config.yaml
n_experts: 128
d_shared_expert: 0
moe_layers: [1, 2, 3, 4, 5, 6, 7, 8, 9, 10]
init_std_router: 0.0158
vocab_size: 8192
max_seq_len: 2048
train_tokens: 907400000
max_steps: 9367
Below are experts of layer 4 (counted from 0) of a mixture-of-experts language model. Rows are named router (the router's row for the expert), gate (a neuron's input weights, with its number), up (a neuron's input weights, with its number) and show model dimensions 0-191. Each number is 128 + 24 x the weight over its row's rms, rounded and kept within 0 to 255. Numbers have three digits each.
Before each expert's rows: a language model's description of what the expert responds to; "gets" lists some tokens that make up at least twice as much of what it gets as of all text. This comes from a sample of Wikipedia text that the model never trained on. Tokens count by the router's weight.

# expert 32
What it handles: And, &, slash or line break joining names of people or authors in credits, tables and taxonomy, such as Lois & Clark.
gets: " and", " &", " /", "\n", ",", "/"
router:090100142143145126125083143127115149141160099110157101125108127137149096156122117093096131194150114175123119101112114118128105133114122167156148129149124141120106107186161148098157160182148100151163102137120124128167123144114113145092093143114098142113113145138109128096148117080102106145140144131131100100147121145147099147089134128100139140139141105187123104099141138104130086105137134106129115097138084151104145144171143163137151141126163151112166153139150149178109127118123117111146126142157116179147158160100165153132167116083085118159117103137132122166133168132137092123
gate0:133108114146136129113091117144113126107102143088152131125131138117141138125098102130132132082150127120087149130148129099130128155129127122130105114119102126126129129110149136152129132152136143130136138114133111102122152134171156077140138125125147212105088124129117111143103114112176133192131105135171122130084114157132118156128129153135136140129054151116118156131151129122140132147136084128133092124176122151157144107145127095155130093132120127100149160132154088110145151161120123135043122114128117167123197128129079113081147134155057127145181129133087135111115133120166144146
up0:111145162128198122132099156122148119142132149116150158142116136108168124126125135135121128144147073140128153100131099160146132127188143103132162126128180108125141091143079125150115155072132138154106141117115142139134128139140097178118121132086123128131129132115114138044136147162157098142124120137126123107110185147132138130108112122135128137159123128123176126130100082124080148138145117097186102130122131105136088090143126158119112107128125132126125109091162133166107127147128137145157175125175117079128160115137099102098127098144118125163149116129149126056139163116124104121

# expert 49
What it handles: Fragments within foreign names, acronyms and odd words, such as TK-O, TC-P, Sébast-ien, Jab-al, Rosh Hashan-ah.
gets: "in", "i", "ing", "an", "un", "b"
router:148138123118138104128120135156149150129129141134146129109132144117140129116109153138106110170144112120108105139144093131159102147107084133054135137132148156131082140162145148126131168155135112164117112175118118116142158132103139144125121117079168165093126142161071141146131070072112136155116146151104097147129109133121080095140148113149113177159123137125127122119128134125112145127114161109109127121120112164149082131168146182141108149111153131124144139157111157146077112136071113117078133152156093161134185111134129165158165134090110126131098110124109116155111157110127098100
gate0:143108152129112134121127138118104136150122129134146230127143132175180172114205127138117107124100105106139118135147116130117118131098112085120154106145145148124131150120085103189166128126149120130125141131128087183107104095131137136101095119143133104109127117130121126086130138118131136124048137158133091112126082144129120109125130109120139138129090125126123129105099163126095079116161145125161154143108126127138122124126104158130124128124093079158104131106158089113090174121102142135183115127154139126102162131096131120125144098124148166084122152138112139107100161129140135119
up0:128150065145128111131134093127108077118118090129062145111169136124107135156130128082108121134121130126134138131145127183153128127127132119093131108108153181137101111104107126115138139124123108132126105162128119120152129131100123113092129133089115089118134085075086111132114115135110128129127152119129113128113109141149175094147153124141094145113124168132142119142180113148179103161121155094178136109147135120123125107189086132101136131118144137099142068069135124091113138142099162125140127118130111133097233127124115103120125120160125128152124133110132112124127142164098126124

# expert 26
What it handles: Nationality and country words and adjective endings, such as Sloven-ian, Ital-ian, American, United States, Econom-ic, often in short biography headers.
gets: "ian", " States", " American", "ic", " United", "ia"
router:155172108129172083088146105162066130117114142089139120140156164122132115130110134134106153129125113159093097102113086135092092118121075132134149121187123091128126139178161195069096120165133129173114111168118095169133122113095116139131130122109147114096157113135123129124132109079114143150130146110144138127107091144146094123107147155105145130149087105148141115132146137118118129154143150138143141109136136123116113115158129152163132141129162161144157118142114162121091104133112103127155134147149102123155124110098137189139149135097081145148124137114092098131107123127167154095
gate0:153169123129136112131150094077127127104134219126120126121160173121084129128131135128126119119085127153108114124109112131136135124120198158111136128135145122145155137120137131180124135128139146173167129151144130155133126125080108112121090109127130195140106121105137166121132131106125165156143177132119136128126096123112122122096141137137103087149094116111155123117105152127138148122035155109206127136142135122133110117130122168168133127094177163129163169126124144100132107101126153134118141136176115170128136138159126155108107145158120145118142113127126127128098108138148107140
up0:113163127133132098168104143136110126133073106115163145122112138136142158131188190130148094168135139139109185120126137118131096067138089117137129136138133149086144057133135165134130120132143102089122097131114095132126123131117120136134051118124155107129129119127132124144143128078125119103127131116119088168128134110134143063127117127132137141142141141150139200127185129147153135103137090127101146096142135138140155118108125128148124114119141138104138091109109147163150098112131165135107139133103125147096083147144113117117128074172151141129138116170102083127093127131154144113

# expert 1
What it handles: Prepositions following a verb or participle, such as of, in, for, by, between, during, plus verb endings like -ing after word stems.
gets: " of", " in", " to", " for", " by", "ing"
router:134103147186128112100103121139128132108132109112161131146129098107111114130125105112115143109153099157145089129110086104120099155155115167122171171139143119132115093178123148116174147132090117156169130147162129142123110127103125164100109142103087148121145121176155154117172107096086123134087131114121118137156127133192093116115159122131101139172115123156129107117159106135145114136190154117124116114130124138136081135147143163162123163122148145111155127095151137197120148108097116164078146146130100162099130130109112131153187151106109118135128123130106147159134119133088127132
gate0:097117131119124133163127118114080125142123157134131141114131107124109127129125126121159079128108151119135073148135131113118115129128104134126084127173109125190131151115134134119112154126117146122127116128095122135147119041115115106137140100079144147089174109124129128104131150127126133132062135125134124130127125118070099141141098136168132174128042117148124105126122129127111134150117176105126085173105087127112097133164118126175144117125114138148107129132182177124059182128111135147132126138148128060166153131129090131126124135123134152115117136112163148127136133134130111120
up0:018126086119129123072078146127130085129151127124115093129128116122133128104123128115114102129093127102128124115107133136130133058149133120146131133088120160113146131128132158127137128147129132084132127130117124128159126120138123072089115131130130180092137126135109119128101120125125109132137121135126134148143094145129143124177135134131204078070136150096133129131096128110109117112142176149103114094128114134137125131142133138143127151114143120084164111126159142138120120121122162134161123129128154209128116131149180079140118101190123165137130134130134138159161129151149145105

# expert 25
What it handles: Suffix pieces that end learned words, such as -ical, -ic, -atic, -ology, -ia, -ile, in microscopic, Encyclopaedia, bibliophile.
gets: "ic", "ical", "ate", "ary", "al", "ics"
router:097182148174153107098158132154119138134120134113123135131131146147112121143136099167100146137116104120100080135119091126128103087141118161089142131172160119137112109146190189073166139114126080160126134151088165139163106133067140188132093125170135115113155117144139163112163096104129139142171141128118128144082097152084100137130102122158113137147140174141137089098143156132128121125150129101159120109136140128107120153133134153118114114116158174104138132138119164152091169109125118142142133154144116145146117137133119125119161118130079126147112113147139119132108138125146135080
gate0:123115155122131137122146116134131132134131134103125066121131104066133131126115088093128116116171173179122109167131130142185096113136108110175147090070128123126082124134120119132116128120147098074124177073143119109130148098115140148108141141136152102081130122134131129080074138092127152091111132096198122149125137115115100090127145134126125118144129134107132139138146157154116047149115120118117133129128130168101129111119123120075112132089128049106137112116101083103124127118123135123143137124118087112119146152122119130125165127127099123121145140142129102153104127124128123101
up0:099129142165132143126127089140125133158117133133156139169153140183196122127113164138088091092123113128128138135112125104109170128133093123094126138134086147115118137163153151104134105183128208189130144158111140118114128160145123120126139115141183128190128125160134159134126126129124121104147071132137107124126122169182136159099114141139132153149152127153102131124125105140117152109091124148132133113111145132134115086145094144176127128130106165146118130105139044126141110135164143129130107067137116126103138119130112128117132123116081126128121139125132082134105132154139168114

# expert 55
What it handles: Pieces around St and other initial consonant clusters like sch, sk, sp, as in St, standstill, workshop, spare, Stjepan.
gets: " St", " st", "st", "ch", "b", " sk"
router:148130162126134081121115155145103169117157148121139145154121146155137102141121134112095136107144142152107069161149106143115115162111104143167129119122141135091119132138143113101144139149136095169122107128088149142153089130083145158126118134122139141128183125138119160145160130087096126145113151140145120138155113145147111160101122130117100138108095094104169115099140136153053103131149138102195142124106129179140122170148155101139120126131172144119142103152134145131140158146121150164122121147179110177101138139114127149131153118148071122112169121112140168177078110125154103124
gate0:108142139125128098090142137157128196144128143107125083153171139164076136118137118152145138129100136139146134116132118122133100120109124115125131136152129111127116124136125078116202129148142117158113132101134117124153140125096102103129146140123187110128141123072128103111099130126079133116132106099152104126046138127130148096132132128144126181143138127110124198128128144109163088153162132062129140158103116146125151154169118113114186104130136138149119123118127152135125109114133126127112074149179164155148156115128156126108129117121132118093095078123119106142105156129087109111
up0:111170144174142190118106112129121067148116143151108149118127119127125116135067122127126103132164115065144129146139124147120146132149160077134158121094138123122123168150131155138073114121124144141139149117131149115177129149160128138147140154135118141058128121221134061152107128127112123158158130129164127135120144144124149127116141122105120126128141119131091127127132087146170124148130134119125102105131133149166096118095146119108124130130163089104104162117139116144085118124118105121125122132098111117120126120159139139127130139127132136155076128131125099112135148224099110154

# expert 14
What it handles: Word-internal pieces with i, like it, in, ic, i, mit, ini, often before -ation or -ated, as in hepat-it-is, comm-itted, prim-itive.
gets: "in", "i", "it", "ic", "is", "if"
router:130152139149157142102105142145123146124120079110131149111158133114109147118089086131136122132112135098104123081123122138137111124125094124106138152163178125113130114163198154097155167151153131162113108174124156171118140115122137137112080131089146111118118116123108156112123122100110111103117133156135116145071081134138093079108131131160116137146126135144149104147142155171113116131162152078140126113113130150132146167123146159159124138125141177122138098092107150179135133131143114172132138185139094122120157116125092153095150139079075153139114094129103110172121122094118103116
gate0:129133126148135122076106103124121126166092075145180106137129135136133137127121129120160131133125120150131150071135085136111151131139145092120138122107149099129123121131129136127136136202157191124131101138125155166120117110129128119144131174077174131060116129125178158120128135115160124123128130127135076166129128161177154076101182185166101126123111123125163146154125127129148177147131107103122133165197129118101122132157137135142126118087128173125073125100131138133122161110131095131112128133139123127128113124137131135117145124128094085120106129138111119104136095095131117107
up0:083117104179090140127138115139116122123130118169112146169148120127138150111136158097149168152111115128109116158093136163140100118145128154177148109105112127120152107125123133125130129138122167074111186095163113134190118102139153093123127131156136122163127110123145140097146066124163140120127120168107110106172141117136124137127119118081125170131116106184097106133156084114120117150102170106127088125153115114112136131114120144164126128136120114114181181085058114071144130084151125135130089107131127102152130128153145134120126120130115134131130130105071112132120128128142137155

# expert 29
What it handles: Words right after a verb in narrative, namely particles, objects and infinitive to, such as took him, came out, end up, helping.
gets: " to", " the", " on", "ing", " in", "ed"
router:096117150151128144149096154126111163136131117128144128118153110127123104117119123128129126094180096175106123138078130131152105128111124147176186167140108117122093088155097156110163135147112096141138104134167115148144126160126114148140127124134123155103141098170141158134169130091122102126128140158117130163137154143139127130148106144130098128122100109157144142104123128117122082148173137072116183122121130145146114149124151133092115168127154124134208124153108122169072093163110119162106182130127115170140123144117107130117137128106088091145147115143082114154149152120092105150
gate0:122145128129138128149147131126081127121124126115129123134107142125124115127141119123179129130165101135130136125127158137149120120051127128134151127096161122106117160171145131153151149127133128128131154122149130115151151032135129123110119139178121128155136127129117128159152126182129156137099140103136127138135109148127182137120174119128131102115144106130106106157142160127089178107099126124178141072128151120164090195107124135131133168132125140129127093127123085139093124105124091091101166106107064129120180125125109164110118132113122143108186127102124119155120066132121091120
up0:085139132123146127131146111129116126098145173081120137175133142128106106156071092123121159139148124137148127066131144141116132128133163131140124118127179128128158159145143100105131122088145117116128130111088168128135158157121088130137128130123126122054073142096128062135132117102121098134146149111135125126131123127163138114133219126128114110123126144077109122128174129128131128165163136158129138137122110132129132145126096184122124070116131123130117095095060145113123129107117133127129126166087127181113125079127119078131119131121180139129126135125135131137106095102136127131

# expert 30
What it handles: Particles and adverbs after verbs, such as up, out, down, off, back, as in wakes up, grew up, blows up.
gets: "ing", " in", "ed", " out", " up", " on"
router:116124161103137091112072121096128183161116096110146146116151127115130125112128105112112122106168111147189155135100103128117095130152103130125142158128143091145094103160101142133147170143135100146157114133129118175120111151094120147148130162100140143142119076189146127129134117090099112109107120128123097137132114129148115145125104143118112180141119102154149119111131136119147078090163147116137142110139108166136102139163175158105109173101150157143156138135137158170100144173098102104073172160140117156135156143147112132127145134117103151138110075133133145160102144110141093137
gate0:098119108100108140126120141200162143189128123153092124122146084147082087126147123135099120130071113092111147132139124137129137055122162121106178105119140102162080179111129117137150125150134138120145127130149128162092118125118129120132115122148082105106152172078156144130114061115113135118151128119133098106151124158134129091099129144125130208132090121147138130145112145125137142103129142113110128121137125161116104122132131122095132100121109134138146111105107142092129122096172127120116139125153118183148147113109160110151145152158107128117107101067130169121124157124119147128
up0:107086192130128140180117102170167138134076120123127127141108132048167089180113115113163133140112159149130129109113124129129135089163131147128126136118127098119135102102129126127118105163131129148183189096131177121094111128153146127107121111153123127109122147116137124128129134128127105122148121125130149141137129134163131138130159116127137130133142126131132123086120133150101132151114126153118149126120124152139126090128072114093127083139139137135139094119137112057183125137191123141126115126118171098189214147106117128123123096123123142163099118126141133121130114130178134124

# expert 22
What it handles: Function words, commas and parentheses after title words like politician or player, plus byte pieces of Cyrillic, Greek and Sinhala script.
gets: " of", " and", "\n", " who", "(s", " for"
router:117134099157144133146138129174101116131138110125140138118152140147134124104122129119120179145125104181124152120139108103101132138127099147134152148176141132103114144136179165117148157135135069141146117119121156128127117112060161167098108116148124124111161108133106181145136105118125096135184151115124122172128162161171136164094132110074111142115104106205167101128133133143086131102107134100135104108111153154109101157161127153151119113146152131085149099141147148139101118114136113145112125141168111131140153116072121163105151127132094166117128115106142115178146138131096112101
gate0:148131136127121085128127126128122131121161132122134120119105136130130134125142170139147117122123124149127147100134167125171127128133119129139094126126127142121131126197133127137166122151138192128126128138117122075107059116157100153087139098121123127127145135138120128133119076150128137124116128126125115147208077182155115132138128115165128129133142204068056129080084134122139082160155115142120141151124149144137110146193120130116087098095081163128123116058149131083126129111128123128166100145127129132121137123129145121123143104130125128102086134098132129145137142121116144132
up0:120163161137143126103190117114122119119137119126114107124146128138138122095129093127125179092127204177128108150116127131109121144167183101128132116113109157108116116114140119085060155115133123141126103171116145153107153119135142125153083114097147164102143131128129130082177165149143150120126124090123119142162170131100144132128128128131090123133124108130176127118161169123182116142131057109108137096120158112142181127154153189116102142122124106139162141158119139139125132151130117091096129169120123129147127113129201131100125128130130154123134130139159132100104136123138129125